From a checkpoint of a small mixture-of-experts model trained on Wikipedia: 2 picks a token, a variant of SOAP for the experts.
Below are experts of layer 7 (counted from 0) of a mixture-of-experts language model. Rows are named router (the router's row for the expert), gate (a neuron's input weights, with its number), up (a neuron's input weights, with its number) and show model dimensions 0-127. Each number is 128 + 24 x the weight over its row's rms, rounded and kept within 0 to 255. Numbers have three digits each.
Before each expert's rows: a language model's description of what the expert responds to. This comes from a sample of Wikipedia text that the model never trained on.

# expert 55
It responds to: Infobox value terminators
router:185095178120106124136094122094124128125090114134119082179146104140105106127122121097177133112125130123118091100118130123126147108116127154120117147129088158137108110120115108137107135177120127136152153125107095155136161123099158148143094128072170170148099142143122149169087158109134164114100112125140127158099111093127152118182150116173095106120135108147121092125093111135153125138117
gate0:108148118126136080133097116116092126170122109125108171114144113126132114080101134143151068091125165093122099122112086107157150084148143137102133142140139143133114098121143140125118160150159092123131144100166146132072126154087159168140114099137117144118110141143129119142130128105101115152061168115131142107132093103121159120139164125102137152179122120109103120173137128166138116160145
up0:153146088146142106100105143134112128171100120095142129119134140144101095137127120109128127134066126086100138147128169141108134094089112094134093131119146130131112118126135148126125130087052116128094127141085130161143143112132091128151111149083135089088129108103129107126124070154129135103137114159116088128129101187139123094128133163156131083132137091158112113121132111100152116110089
gate1:141104127122142127135103157124105108101112093105111161149137161151140142122133151091126107100177126128176141127119166110105121089091145169100103139143116143119139121130142137122124121153105108184141106129152077134169124111165122114108125150147172158142094129121120146101129192121130078147135161166127149155132125140097091155096112128062101109132127139114106147160106144154153168134145
up1:155103151088119129125117137140132115146112157134103133091119117134152140085104092057148149101155167150139123140184131110123168129091098130137137166138160157134146133112109099085129130138139115086125119137153153139116156116115118096070130133109125115107092103099101146086144165159122118161138137107112129130131144071133093099138099141127136118149174098159152162124144147141117085151145
gate2:138133106153105157114108100109124088144092136130094118136152118119106176159153128115109143107112125140096140092112114148107134126075153107160141141129130124152122137135142167163146140181154164073107134121115127081159139124125188147158162108164114118113104126152128121145098128125112110147118159112104103126105130120096145169160144115149152142094153132156178136166151135150131067118089
up2:124068161121142128072147106141157152184120116148064133147119133094140119136142122146089163116153110168113129086114107127153156129103124134134150141122111116175110144148134114082074116132117122116164114108167162097124129106122129097107131139098117126156157132128121137116169142134138151177140101090139124134124080152111084100161127130114142107161120123173147170111118127129118123110155
gate3:124092129154161164126099143137143135123108138152115119123127167077121093073157071137143125133150132141096099097115131127110105129120148157127140103112137112084145135104144142093114154123133151102120099180173098122091122124112125148151094104113178183125146153134108155163150106116132128125099129109186087089129117149148142116143128120129094102131120115159168099147102085134122143146113
up3:115095110142094125149143102163173159129128166159122136143135088119129066121124135099128137092128146084066076102097119109135108125088135155120149157155138167141169156129103182153150139135087124189132101111143141158132136145170132121119099119085105138103140108140124116127119096143116147130149144119160115124095102132142112111112100149136133132130093075125100150148151127135141144116123
gate4:088122163147090139104132150150141165126130113138089107120130126133107123104193169145138141155147138121113127098129129099180104151157151144107092065133092158079107157164161140124121141126129135173158115118167119150110083136122160122123127097127132137102094157156092147145101131098131119103149120173102138104095122144179090130115174150135112128145139141139124098119151130136126112147134
up4:108120169127107156131093112125158157106147104130141165155095138132142108148142174152140137086150186132137156142168105141107150144159186111126116058129143120129146108156137136091134135111121085126171114115115073112154130147119168085104095100118141118148120156130108138134091124128090127111140144125130142101092130181108130108126123089169128155130146100156125158134132142143129109140152
gate5:133136194112120077138077140168126117095107139111111102110118154131121160103113109131110176106132112167096165161140115126105115160115126109113155133142138110111127121094191108151149124099075107112102145115124123126103122121084144084144084113106147114143128128161132109147122164125135089134147136165136110102133076106128109158131103142139084141151130146149111124148164167152103122157117
up5:109093137104094104176155092127120080162126104108117164145119138126149157149113153078138097118089131105131171171134132146134077142125124126101141146117109107114096127142127138100114076058150136158143154091100097145121098116122088160126148123134094114150145136149164139152107123165189123168114130176110138133132123100140138142126129111110097137141141127124106123170146118155124121125115
gate6:154090134132175130116095145120144108141115121103103127092106104098179114118121127114179102141118156135120132087097107109129103139121129101109134139095111128149154137092074154149136118181130121125127049114148158104108140182142136149114170111125124127120088124165147083109154138120147118088109125126139140091148115102108140128125142116133079137107100105114126192160115138108115127126139
up6:140095119137131129155087127156133089153115124139171161143148116193159108128136131132182109139148100103087146137162112151183160175100151139150116107127113097138141144142106127115137131169157139149134113129149148130140121159107130103111104181111127099141104127139156120115133141091111144136098132147116104099139142123120145139125138097142110090124159149108198115135149152148169141192112
gate7:129110148124141144153127159110112115083103126085128128130132095108138150165157181105146127129151104177121118138120132134107125125132139108125073170144112151129096128129160150138123133187166139135135107129188127138135155127160122105133111139128164142110157117150136094184121085137087165129101101112111120141148119154108113128129150133126178106126139075185146088155090122129118167128121
up7:147124140111123107128136105142121124118132119136118160104101129156115085118147138106101071151098138132138166119143103131137095141158132150120120069110146154142134088159128155073119169130150141146096130107134148093111106128122146167120118155134139144103156081098159179103126160143135115170191124110140119145177131112163104139135098161130091104159116126115097114111084096099117113129105
gate8:093112128136107125122138123116121131117149135110110104115146168114139175128110149125132099144121158097145126143139147109119088115133139101112103119135170155128133158117095105171102110140118063133152112135090098111126167080112177101155121113150099121133109117108132140141119117085092103148160142087169097128090161121120144142147116104166172128112130148106117116181175177145138145102088
up8:142130131120120116167142101182127117127150141120091110162135145110126108147120128144100083142130139166116135136119125139169129146151145131137118146115161192124108144094073089160110126152122101161186079130116095118180143131102133109127139107129100187127121125157127117137089128086120149137120117158153140118098108152169064093081149133115133125108147119112136130097132128161128141119107
gate9:113060104122122125098090138105152117105093159141119114134122134129122120110136120091104104128174146132113102106158130106117119095165120109154145111160101131097144105151113118167118115186159107125112132118179100084129122110108136170136101144118138153107142102148121169125133130107100139152142137119100134131082089124073118152117139176089142165150115127167096125126144162161092119120160
up9:101112128129133163116116151081144146121122115091107133124078139097097126111143092145107158114134138103168101155120078166142164138160105080157161137118098131138130140152138138099117115129150134157109122115161099116092113120095157148123117127101189185131165119168130114144173110130102119167109112142096129105140084144143122129171113141137105086168169119149106117132116142151145144122131
gate10:104105111128140099092137109143116138116163169069115145122095125134138138112105074134143117083149143107138125126135102157144108117078107109108158160098140100117152184105151119121112116112187142118126109123153148110167135133158179138174123144128193156095122111149145132136122119163102121161142121138144118121147129131096110112150182143173142106096106121133141102130091129159129151114129
up10:156119060142139138155157127121136139124150157131103152145123141145135193108116146121135119136142090127121122086188137095133124142092143095098114138155156097098151107151098132184104092110134130153137153128150164150115122113162121121158140115089107120128119173126096137145107098170146118167125134112106117115116145116142129106115137108086123149106166133077145087084111149125081138144126
gate11:110094119101106120168114135124097152105131165094133102137119137137154126161156139071184142141127109152132070124083129128124091134129138159134098113114125117167105116093128096109111155105107128126167109114172117117092183144154120100111114141135109110125169153161094101154134104093126167143147120091122103086137074149130106125128122103109099144132146113141094140103122130096169130128131
up11:129119093136104110168101125175148125144128138161111109147093149113132161096108119088084137087110137148120084081128108160114075164142102119100116138103088111120140154111118094169149110146136157121153122113119117142103117115147103092137120096109143108096121162126131154147139130136118090145122102151165132155123100135125106115106098169136078154114119104191175096147151144134146130141144
gate12:115150123106109128131142131098117135147109105136136133109161114133128140092140146119127127096129146140123122122124163123130087171113124124120127134090135129170114108112110110123080165117145097127089142131083107184109175149127128127151088199113097131106178122151171097155107129168139120155138099145171100139048157128144129150118132159136160151161102137145123113155098124157119145128100
up12:163092100125093125151092119141134121126146158149160160140123088129155119148122096132135126071129098109093100084147090116150139132117105177188127112117109104081160142116131150099121136130107112131145112074124131125147130139081168099108145144120110161143144118185113133127144146113175139147152126131157132141135114143128131102156074159142103131114119131132145147089091141084152115119098
gate13:121149083134130124084074069116128084128182115158150136161117181102140118123156123107120160131152139119159119126122135122133167141117145125110136137121139139125113147153107115121108086113172130098114126086119124112106161116120132133154116163151102097145130128120137151119130106123091123155086140150130118119155174148136133125112127158052162181081086123153135160110101154126130141145110
up13:117100074124111117097123123104083169074133121116091134149075131092145126093141099102131131158142127158131115119106101136122129104146203135083151136075158126112137130169136128142144117090130112130164138119090132104106110129111112107112132162097115126184122122145127168128132072092155103161127148119106165140157144118122159147099115153149154132136100113094126158124114139129132121125127
gate14:100185107141166126149134151123138105103084104140119145149134113099107144087137168102145147128125093071145088075133146114102124150101154142122103139126159107147136154120099132168076136090096137101165144147133119149132147145147143157157129111090155146113168138112142136130090127112114139124079130113123081136100160124165136163117144109152155155113170133137122151144150128144175136138139
up14:100051130126135149141130121124105138090098143143132158130125101133127138114121149125176155160178099150133113155104103132099164145137125135111121107139169134129136171147142132094108176106118127135126126085120139141127101131131136131091128074146171092150150114075125118135195125155108145098076114126136110138142121119124130112131161126108158104114140153145187115148114132171121160115101
gate15:145117127130113121117099134141096106185143158096164100112097168143118099122144174098155130116174159123104105135092079137095109121107157103161088136135116136146126089168139124160126128137117122088161129126118117147143138134101131102118175129129128146127167125138158152160151154130089109125124125115143127181182169158126149143125146145124100085162148134154144146140108071155129139132114
up15:136092122136101096104133177130111187099115157127158125095126132099118168110123154113163109129146182083109128101099108084154150108133145081127090125152158158170146135109065108170093129157133134120123133138132141154121117114133101128104097121118127104155131153111106145099114143095119152117124148145159139107161115189152115129113150136095100125132158164107161108151108121113128126119146
gate16:090145136091161124147138143129118089095097137134111077114133145115111103128148129092161075137150097103108143079162136089143132147095134155161160156160100122133112073160118106129147165171157139107116143139127170133108135117130123127112108133128138130125145110156136174134125138142142128115146137153139078126164130120099116140106111157131119140150123200130113105168105124150140089170091
up16:161131111123101129181129128166119105114138145111144093107090136153116118111126149132155047107156144148108136113114107135177130123103112140104154101164114152134146133128159086140116167166126117116154111139095139107125133111139099160131133098084122114170167099130138122130142154167120129079096103141098107124173055124115145142106136101104110102105134125120150113132099111106096108110133

# expert 13
It responds to: Digits and table pipes
router:128096123122131153133144086121105131146182118160105120171143131140089140146128118131132161135139112107119115141110157128098110107121115104117161129137156123105175121159124075186144105104143140142121132084139143151167099133142116103158136159100167119150135174126081145138118118100129157088126133084160126162100105106129119108129174135145176139115171139180136154129100128089130114165113
gate0:104150130082125102117152102126100106179143156125108127117113139138114154140093134139110162163112107131127131113110148120131122134188159121128146135173103161164092099184161149142130098109126124131076147110129119127156108138103135137150114169134190144136163130123140095194150147146140178143128137100104161098122102136135132151115170161117140145153149134129099145123132145141123164119085
up0:104124109141108119117157122104165117118146107175148169117128133118136065133121147156130147160136145128143146110113132122099125137085097086109119166133134120124192167140133148129106133104157131135173142120128138132116169109168145121140150132158117173128196103125158099170070120101072131138137144133152107133112144098156075122135130160126123155115122134127129108135123155108146169143159
gate1:118140130113164114126134141124128142108107139139075102147159107111110113114144111145129125101116135091158120125136137147098149127109154162153124158151126164133116109148148158116128148086122144153134111154178161107122134084092121142155124091116145133090102047093121186116162116103084121159123169106098133131109141088094109168118129104148149110171142143129113145118118171139154137166119
up1:097133140127110122090078138112164076104132097121160143090135145107140126131120125138117160151103186117119133122129124161121116142109159125148116075113084167151164140142131135122132128116119147121103151134110118135106105153162108117149128119088169152120156133091155154128148165111100147121161144133119156150141080094085150191126147086145100172147111122120101108114158112109127170150115
gate2:140079138141117145153151180107113117131123102102106097132134137121096111099105121130151166117117110149160105105107148088143115130126127128162107099106124126134099142129118128136153146132112126139108136096141078143137163150080074165138144139155161136106175163150113126085140117121147148127136136145071122145145133141108171175169106138098124126174071157095123108152106148167113130158133
up2:100113135090145096090105107130125114126073164114099145113115095114139149104134116101148142114158164104104119095117104147139137138156151150090161143127110076185171128121091122126151138167114139105132100142112127084154154091152098143124101132098126129162130123058122139114121084141132116126109139143076163113132126109144118122081153115136119140132156111152093147125096144136133158112166
gate3:111123137087140127155103092140136098151098156108103124153076134119153148120081120118109131119129113139135119137131093168130118150124146106140065133139108111086178127120091140141151140130106079161157123122158120149147137105134132140089088129151151119138129127170110098093133151106128157117116116121108165137120110120102086129129133133085119117134133099132144094065069118119148060106127
up3:094135075130150074153102152186145096108118136105115114134167116076129102102142137108118174117167138120111100112140173129110144144114125126128088144131125127118134119052132199100128131115123148130135107147137128168116126140115111118142132137057084120138091130106155118137126156121125152110139107098172120133119121094132147132108107144159145095165131138128128113114145091135136140098112
gate4:115135127146122140106123117140137147119144107148109137136124170167116109149114109145106119121194120170100150123112139133130162139140125153127096151097139171118171132102179111108125096112175158177162086091156150097161140108141115133136135157158128124108098147151122120125099144154126088114136064138116143118122135144098104116104161168126108120108146103116113081144100102097100183122114
up4:076102150119091183117119135164137104134155099153103115135141139117152113151136108151129129125170125131131153114134128137152122158148131141140174144127188138107116112122153108045120076090147095149138128094142149106156119155122154133132145116126145169082136135101125127150168126109120131134161108166096104147114134166128165133127113113102109108087151150129114145136161170114122105140086
gate5:100143113112119184130158134144098119147125144138124121138168132151146086151152089167148103140104095138149127145127142107118127124107133129121102114115145166130103137126116118137138174137164133046144144138087127180111134136125177122123100131178127147135173150169171149102105107100146128105102131125120096135159131145115162093152140130142119116096096105127072108135149120082160116128103
up5:120140129088157109166096126170134135118097102112091094128146164101131105115089138155106115093084126100131128148117135127125134128121127144107104102120082175149164125119118077139104164126115129098095143156114105150108148119124123112104134118086133107094148152132131134116128147165100134098152108104157099122138127151122110124109082158064132179146147196099107136152093136149102135118128
gate6:118140131186112107131130148118163131128143131121180129131096119149138134148137148112134162084116117176087145144179184147076122162134118120135103127147141098155152107134122121174188114119125098059087130101141115140104084119150141144150142120173104151117144131139154136113103117115136113120074140087142138123113140126145138104118110095129161148157126120153173117139119116114144154131151
up6:126171167090124096106122160122136103117134133141137080140138089138134127104127097107143134133126182098141127109095108129153157138123115150114151168131128130088141110174158087159134113118155131162104157165119136170105145101115139131111129172110112120154124135141186146111137148124114134145096072111141116165157137091096136156169171143128097132134130092120071098121112163145120130140114
gate7:136136146134107122120093134151119141096128145163158138132150151108133143156116148156149130120183139181093131151133142106147158108104123091156143123146166113155140138062159199148098145112132141164155113113133134114141126136134100127146109149095119162117125165088112135123151134100145151123132109109112121174149177143162123149113091143102117162135144089113109144118187120113094098155145
up7:128136119123074158101127142147168159168153142140114154119142169095155139116136160143125198112131148113157150179175147098105164117139131130067105155126136114133141109135095127129139158145147121161109135104132122130156118110134113098140116095134084097197145133151100147136095145121133108111139107098106123111111139114120118112154087137122098158132114115113135120082115145115178138108092
gate8:108131167102138118117117145140105113135137107114091120127170108076137133169118137125105103126163102099139156146173099178121098147120101121146140108148166135111154143183121076120100095112135088116131109098123075155139117122155089121136139135151118095087110127111147130141123128115141099172129117135130136146117169092130107084139142109104127122159101107149162151107090187117125091143132
up8:153132118106104089190112163073135118216104180157139114120088137106110130141134155106132117139131155110087140102112102134114100150069117164095106143079117119130133116139123132115132121160118118161130107117134137107111134104102132138133134106106127124102072140127129118119161125095150141130116121156108143116114099139135137160099122144159124123120114156076115135145162149165145176108121
gate9:145161154111150096150119132110104134090153115116098067147114169161083130159101162142145136143116147121142171112120104177156143099169161142175140131115100173140094102105077117162126139100091169120142130147107127137109157136149151180135133112115111104121102128143104147098145115100174132112148108134120162135101130140123150148129129125116134169145088118160131116122118118121142120086155
up9:111151132148169144151141128115103163108159100132149108097138141104149148124134078161129121141110113133119149124076085112095178122121134137152135169178151131106100118130143111158112142085125094097142166098143102100106130087116111115139116133125185124131110105144124116146107144103107103134060089097133142139134134167110100118119101112129124111198125127153182127128115114125133138122100
gate10:091167126113109062096149122155139135156102124151093134135140123111103138128119146172132098146132158107137119112099083135131160109101099108135122071144079133108057071161132112100124132115126161098145128097138149103148145113134159120145118167106118116109096114162123132143158175145146145123140164111115157101081148111130123138124116106122125108112108156092124143135126108141091090116127
up10:137163071125131133100134190103152175151105129147118181134112142147142145150057107095143107079159148102115134122158140123131100117176144144120152090093147127148126155142095148157102116135179147133122121129083113125125131180140103106131091107118141128118158115128119129136123137094101108128080149131143135124113126094136136160129159111141106126118150080142123118150140140114094142131172
gate11:120129105105121131159120148066111148125090117118121089111088112108105090111058093140138119108121120122137110096139128106177140139122115135106130138147159112146125091159137123114177164113135097148110146107155157154155102119137133107139155095107117125111099093167128131148155104115113138182107113066130133140159116136056142124130134099145096144120170147101139132104137121093157124126130
up11:132120137150118152145168074140128116147120148164145145163137113114158106165050133081127074161097120085098133137131089145108135102150102103141108162145115143097131165116103091143127143124146136092102072091111089101103131147116119149129128108131146122100137157138100145109147164152125176128114114130142142125141121122130128155113092131108122134128135176136102179130103132158117159141115
gate12:111138139120131157121118136134169106138098124083114078069127073109108161109124133158116171132103125075113144096113128126151111120175126133095145143108087130143104151081096147179162107128126127092124137131113100147102113100159101090128128128150090135127167140151096144150112116111123115109149117109174121129108103099103120132149106142135080130113091139152142162124121162128101154096131
up12:131100151113138124121162110101112129144119135167138154092097070205111096096128130132106119152109136102118147125131124145170154083120103160125105108120166126099123107109145133130163153136143123128105104096142098106170118128111148147168129157084114134125151126107093139136142128112108120155113137150084161126122117146160134112164137098081138142085112152154135136148130190139154110130181
gate13:088140139084144082158119063116104146133134129186133142127139129115089167132121151173109091133103146135110140131136093135128142120132190142129089103154127155116151119157159140117126124101138117081132123109111167124146146064063125126107175140136155127149151152175107124097146155131126103136109155156133150120150144102133125155105133130113099107135137141141105152121121140143097128159096
up13:132149123146127148172146167178137096114136162135115102120126124124131100111116116168129114119126120140115094113146116140147131084111107173147114099188098112127153117173101138117093069153123154102125087161161159083125164106161122149118132105165133145160125154146170143092114093148138106122154139097158146168131099119120147082124124135175136137099117128117128121120172129134148112115101
gate14:176149138147127124135116165128153153160111140151099089141152136146178114137137126130121145144121134116103094083099108170103147107140150113104154110134119142096142075118109124083108118120172113088119140130164162122118159131117110144164153137145176109088120182122135101109118112094163179160092116150130106134096151117083121087159146123120117168116132096145165128136129131149151120106120
up14:131112126142112124117139119126152121073113129106148181126122137139150136109195125117139138133118139129175096150093125120155157126143117160091107122112161115113132126106116137099095146118124120122142130089164131168110096125121136173115158196178128148197141133111164096155085126137120134124155093150139149139138110127155132109154102122112099172084111127120099120145171138107159133153138
gate15:131133158109129164104126103094144171125143134111139146122135183142132137127139124161075127116125159135143158143167109108088104131131105139130143137098101134133161123104152167141128144153119157136130155130101121086136089132164162175097086130118144110169112128120119103162136135111130083111166118150126173126133123129154158079116095132161065148167088092139088144130123124142114126167142
up15:129155093127117110163099098127099107135125124155159107101113092115129188138080124119154130112120111121140164134115155115127136148100128110142145127151135125095101128114096135136077150104115188047106150153135117129122153143113109133128121083098116145141127118171129155115135104063097146184118123157144103134140129135142145117136112114114114099132115151095088131114181126127145096153161
gate16:110121146087101137114098104146127109159171094135101103133136097106122145156086124131180118137123118127117091123106109124185154143148117155109158139153182108163094035113138129128114146153108169155129103151145121157116128131115112086145125155105102123114136167125085115094102123118113120148145119115140133155114142158095139142156148135128134146130159132087138101105160152110132135135087
up16:118153123073145164120139099109126128142129107103140127118104075058084112104141094118126129102093104109141128117100126122091149125145128128112155146098110118184108153147111121121157066119114131138090130142131125121152170133072126073107103108124161146115120115109142107096104153132132140107124123156151121140109130067133149159170168145120128134135122136108121147128138158110153114135074

# expert 8
It responds to: Table and list punctuation
router:121137138090136099114095135142147108126128112164120120169153137118102154107122122169151117125093119114185101131097126128092099091128127142183174106140089150116124113120094145124121125161122129155165106106093157122124118148147130099144110136123102087148170103108078143089088161094164161146106120120132157138108119119108163163157170094156127121099117111114099140103109125087132143111113
gate0:120128122141125123083122122162129140127137108116163126149142136186174109144104161109130177128106109105120089089099086121073128094131113105085113152110159128137129157127144092145134128156100142140153121122128145159126105136178141117143127153114107128128142132136092139086075147082174144131168133092130098101131135121107108140116129169099140136153153148130113162187153149119150107111097
up0:155142090125137104144143114115097120142118134151176080151117154123120138139080144103154125111092074105106140129125146147089093148148158150174129104101127136113111136103096145127156132093131143146123135118137107118124103085109140107139145138123101152096094102123115080169111173139171134114112122126121150160131129089149152126101064154086118136117129148141103138089134157172145142080129
gate1:120157115132119122132169152085159138166177135118136107170146133133141115102159126166133095122079144153128120158124121092132114136113122104123111081168097124076133136080127143120125118144104114116077099090129115116119159135110138112121117145116154149178086057139148121122110140148107094169096103150096119118087167148097115131156148153151143128146090123112147139125127115135126097147116
up1:126150090101131116109142120086146108093099136145138111119116147106120099142104100112128163089179156159106077093161121139109118111128121130154145134145135087145085119136149144116103141156135128144122133156127118154123138135150115169149115140125112100075157102095121097162192085117132145157108134160113077103075119149111116119121129103151140137111088133099124090117151100114179129134133
gate2:098191115117125140162096159121161133114134113115064150164074142100110094123137146160142129080132129112132105140145136146147126126119127144126199078168135103151113145143123113155117108114171124152119155120161136142109147151136125083123163152142161124157120136135102097119097129083134094156140115126104150122120102095135132097098104140116068116159148147113134151137129133128106144107152
up2:126131082107088139097093133158116133108124056140125146146102166118121168099101112133121079128137103126120117147142154132111104127114159159132137127130106158151153153115187137105101131132141145153153167097125122138096131140139158144165164084156125122143137113104136108093161121097126092110102153128062118137158096143140136084150102114148153150150141117087117133132145111129085095118107
gate3:103127144104191123108127090154100111137144131146119108142133144125121114087094094137088107136080119155134146159149121102118161062106135109144145136097170123157134107176129099169146182145083134136145128146073137122133152180153135107141163148129108143144170096116109136115174151138117138120125144114130154155130143148134128128141165097125137120130101152109095158159135137152113140150146
up3:108144107162113091103124135106143070108161152089128078118160124120102154121078137130085148116092109108130132149145165115133134120138133119153116107134143145104133116118149147116107194144120128089151135139122132132118165158154144127124151114152146179166117113109137161064110143147126152081127140099144162149126105146121183134185151111144112118092143143142134115148124167116157120133149
gate4:120138161103120143104144116115128124103137127138116116079115130110140136172119098092133134142117151106127116091126162119105137118112131040134123163100110140170108142148103096112126143146138161171152117111145132114137140161078189146138130169102152092114149138104160155140115143132121108167129125097106169120144107131142091143077131113109110139163132108127132129116079117128175154102085
up4:099159135123129113127158141140154130127114156141125133132182156150106129180117133127160088187106125110132142122151160108143135123089134120127157133149108155082078107149100172160142113136155114092149145137137139161122079134162113119154155130104121145112121155148118123118120124171133150138136151130126126136174122101092166136117152078084117136137162129103073136145165171128131117178117
gate5:150120121119085186127170180149134117108110162100170115146149140129136149136085124147123131113148115137133135108106142152151117168147148166119138099161115133110085144083124148136098174121125122122096149160147150129110169138124096080106107128148126159122129103145078141137122125150101196137148135110124133153107120140111128101119163128131154106107150139126076110108071123136138159154096
up5:138106160128153140133130118138150126106150085139120120102089123137067118125173120138106104146110121182117154093155133138113082121132106111133149090078120150118147145164169110111111105121159121110153140108134120085131105108141142149109138139109090140085110127086133140083143151134120075122101147141133153112147133127148167132098152125086121168113085117140122156157141104076107097121167
gate6:110142108130176155142174175148133105102139127087138084128117128080107127157114154127126118142161118127110090088105113155167118134067113100133099154128161106128134163129118125110149107118119121104108124113118096128124126104118100105157164114143170080133133155174081136121157061123161123102113105130121173101120117149108144170138133105102117106114102117139092126114121149114119136112102
up6:137096084137150136124122141165135128114110120140131100118134106147114143095132103125125077128108086106086126156156086127134127172138126078107108152105099141099159158123136103129143127107125086139099141106133116099072081128138107144113102130122130129190136120092135113121112094122145159151110144163110127172139105117133114128107177093111134140092144136172168147120101141065104124104139
gate7:122153121093134115128151121085124125124108123102109080111123157102136124128168111146134160144144101108113114105201099100179115147127127126126129125138130137151194121108168155115133115128119127139126123210152092122103118121103094156126133100118138088132103142148119153137136141117133121148109143120160090139103131172111148148152114089105153127128141106102089106155111174079161123095117
up7:148125127127148132118106108126128070161143151140111129090157137111157108135117097094178145130140124165158139103084110094124154073128122088138104149121147092115124097161111130147125158149142122110117118149095101129120142130155138076187155111135135110168179155111142138113093104134142133124123122112138172115124139151122090078114153109095132121117077100142139145086146110109105116133167
gate8:127187124129113112148085136129124134180140155156084103096147118155077102159107092102116122134121132131140155138125164133149145149125122133095105142113125113145107089139109153102142123112097096094143099149119133102153135146133102081157178153135144139104185135080171114105070125079134116124095141122111112144121126133153140151112181115128147132108177127137129148166122136142124120140117
up8:148147136160118105162094151120139101146116118136117135142124125115133138144150138149123130157071137139113143152078130134163149113134127108154145143167129119125077103107116118107127094119106119113147118141123114121159145111105107091140158099139066121194147158125130115116119125113138113134139139090064089134164123126148136075115128072148126137144146159175163152104153073165160113124141
gate9:135160154120107130163114152142164140147144106148113098068138123095123122146085134117135104115141112158158155089156148100111092082146127132134135125089143141089095152095099117131119109116155155111109138133079135141143142116119112128135150100127119135087127131115126123128105144106120101119147136116140092154117166208122126116115176154062126102136098142118101125105081156151143123130177
up9:154095101151148156132102103148106139103113109115143169131131139096173085141097123125141145162123168162113121134154137076077149072143129149153150139099125142159159115170152149111123091149109151111123166143145132167140120135146086179158149149124155140135141129122176126151122161142129122133097121069155131136117176142125155149096106100135135131134134129153130153115125149111121165169122
gate10:124111137121122105135137116139127127082106122110134161141201103136104117077115132111111160132088122152109081092115116139154127135154118111168130148149118135140151147078135141159162146102126130104160118136143098153180106113136136108114111133143130132141141128121090103117090136135122116149162133149083167147125080110100123133165124139118117157088128157143156083115180149105079183110132
up10:129143114091159124145107129133093130183122091149101121090165105138112111126112088143132158156136101135078102086129115171129141119157153097145147163158128130163125149130131108120110137158132149139149145115123125145137097116076127167168137140124140144136126104139080137107165138157094142125109087148140132134152094097117131132165107081103169110100143110171114160145140176135104111161155
gate11:181161139104142180131137095145104105137147129149149125147138118116155154136125170172143112085106108148124122117171125113098130115155138146157163113119110121067139130173094099152124150133120156129129149135155164151169120158111156112114138084167132110147179125110150171122181137136171110133155152106116122127146140107116142124126136112119111124156137149105172172119161149098099133110155
up11:144110138179110116066119125140125163063152211140099097073138112091122104128155107098136104134121142121150105129138113114147113146148151117134118145098131114156171141136047127115120100147143112126130116130101132156170150131112110120141143127125150171121084119123146117097127116107114109108146111121104121109172150119113100132128087129132115122118147122095125113081139097137108154142149
gate12:080109132147159117126141113130146105132119122153146144140124152106128125119180145098133154120153125101129087138168160121103086101166150171165061083122123135146101098101075131133144102150125136155136071092152150115130126124135101122141106157145106152109123117128131131155117136140098107112142130174148122113114141117147159127100139151108121104113137106092148170050104148134114148096132
up12:118119130140139117105108169128105111134049118096137138143096106124128140152121144156105162136125159097139148114155126162106113133114149140159105123153112117113151077092094135131139143130138180126186093130135114105164144172103103130134151081119096115125134122107131117075145138155117097122165136137124077113117153133092144129091122112072151153126124112096124128123156179145140134155102
gate13:145079122144112116153103136163154095113101103133130128154127139143135113129143120107138186107120069081161106140079125132187131117096109151137121170108146136140154132158096123159109126108159128098129159126128133157173103138128126120073120099155159098068156116133099121141135166114126130144082128131115123109112160130153085115106105121124141110126109150138115159143147154104087158113144
up13:125126152126121158159119143091124168123156137098131163112139128118164110124149110130086116148089106146159162136122104096130104169131124167092080117118119111113169128049142145098154153167105110094163124118147105167127117090098143138116156144132118124136151100151105149129125139138076119110127105164144114093138167108100108138156117130140135169124109140141127141143106084104120113181107
gate14:085131094113173124103150099164109101096139105107134144137161163150169120124157126130097084131145127122149145087139135104121090104115115125130131133123113126166137115126151091141111128111123120080173120089122110151114138117123102158115154129156185152098118155100164126111144156136155117125154094142159121107143150138097149134095101099138127105097116104133116142157155092070132190159110
up14:096132102137138102157156114136141133130144144118151119130172124143112105083127160097117096116118133138085110157150128134123111129134110148150092161137129091105129165130112105159087129106137087164140117083097099109122122100149161124136134131120189124087113119109133127092076163127087131162068127113105108123111144131137098148142127130124118127169091129117135130125140085067066123119108
gate15:165113155129129102101138114173134111124071141134110099146096087106128111140149124093101154129139141192177109156179109161114129114129109130155165140093070161118145136150134114133119160129143128134091133104086133129097075132129135120126101150148097102133139076112117109144119171139152111092126132108126146136131173151103130132121146112154127156126081122137153082124128118096120151104128
up15:172131127123124147129080132125135088104108117155113151092150134102118202137119114157115114110116149096101146141137098140135125124127128143136104164142132157139151151113167139132158111089156095116120098183132100167122117128126103120195123117103133141113173130105165166175138146111100122145079118120131145145113124146129147141134103157134162157159151109115119103153079145173155148129154
gate16:148076152129160116120162120110119147129158112143110144150137173135164096165150126134155167110190115140094077103097133176102177143185136109141119094110137141148170125115122096127141112172132115097115137129148130142092121156153146106170128135097122106123103131107092105122086124094134129178151134103099097146110113124112119145138146144110176124107173137120140136136136122100116135135120
up16:141097163088125102118128130128127103137094131093129131178132095129099114122157132149128077117068119143104151111130102119104103143145141143126140138103121080121143137099159096152121152125126129166093112137158124113149121128136145127109109138138157128135150129138139168160139121113105139135052162219124164148094109125126105104099113112119146108110140141101128082074132089123124151131148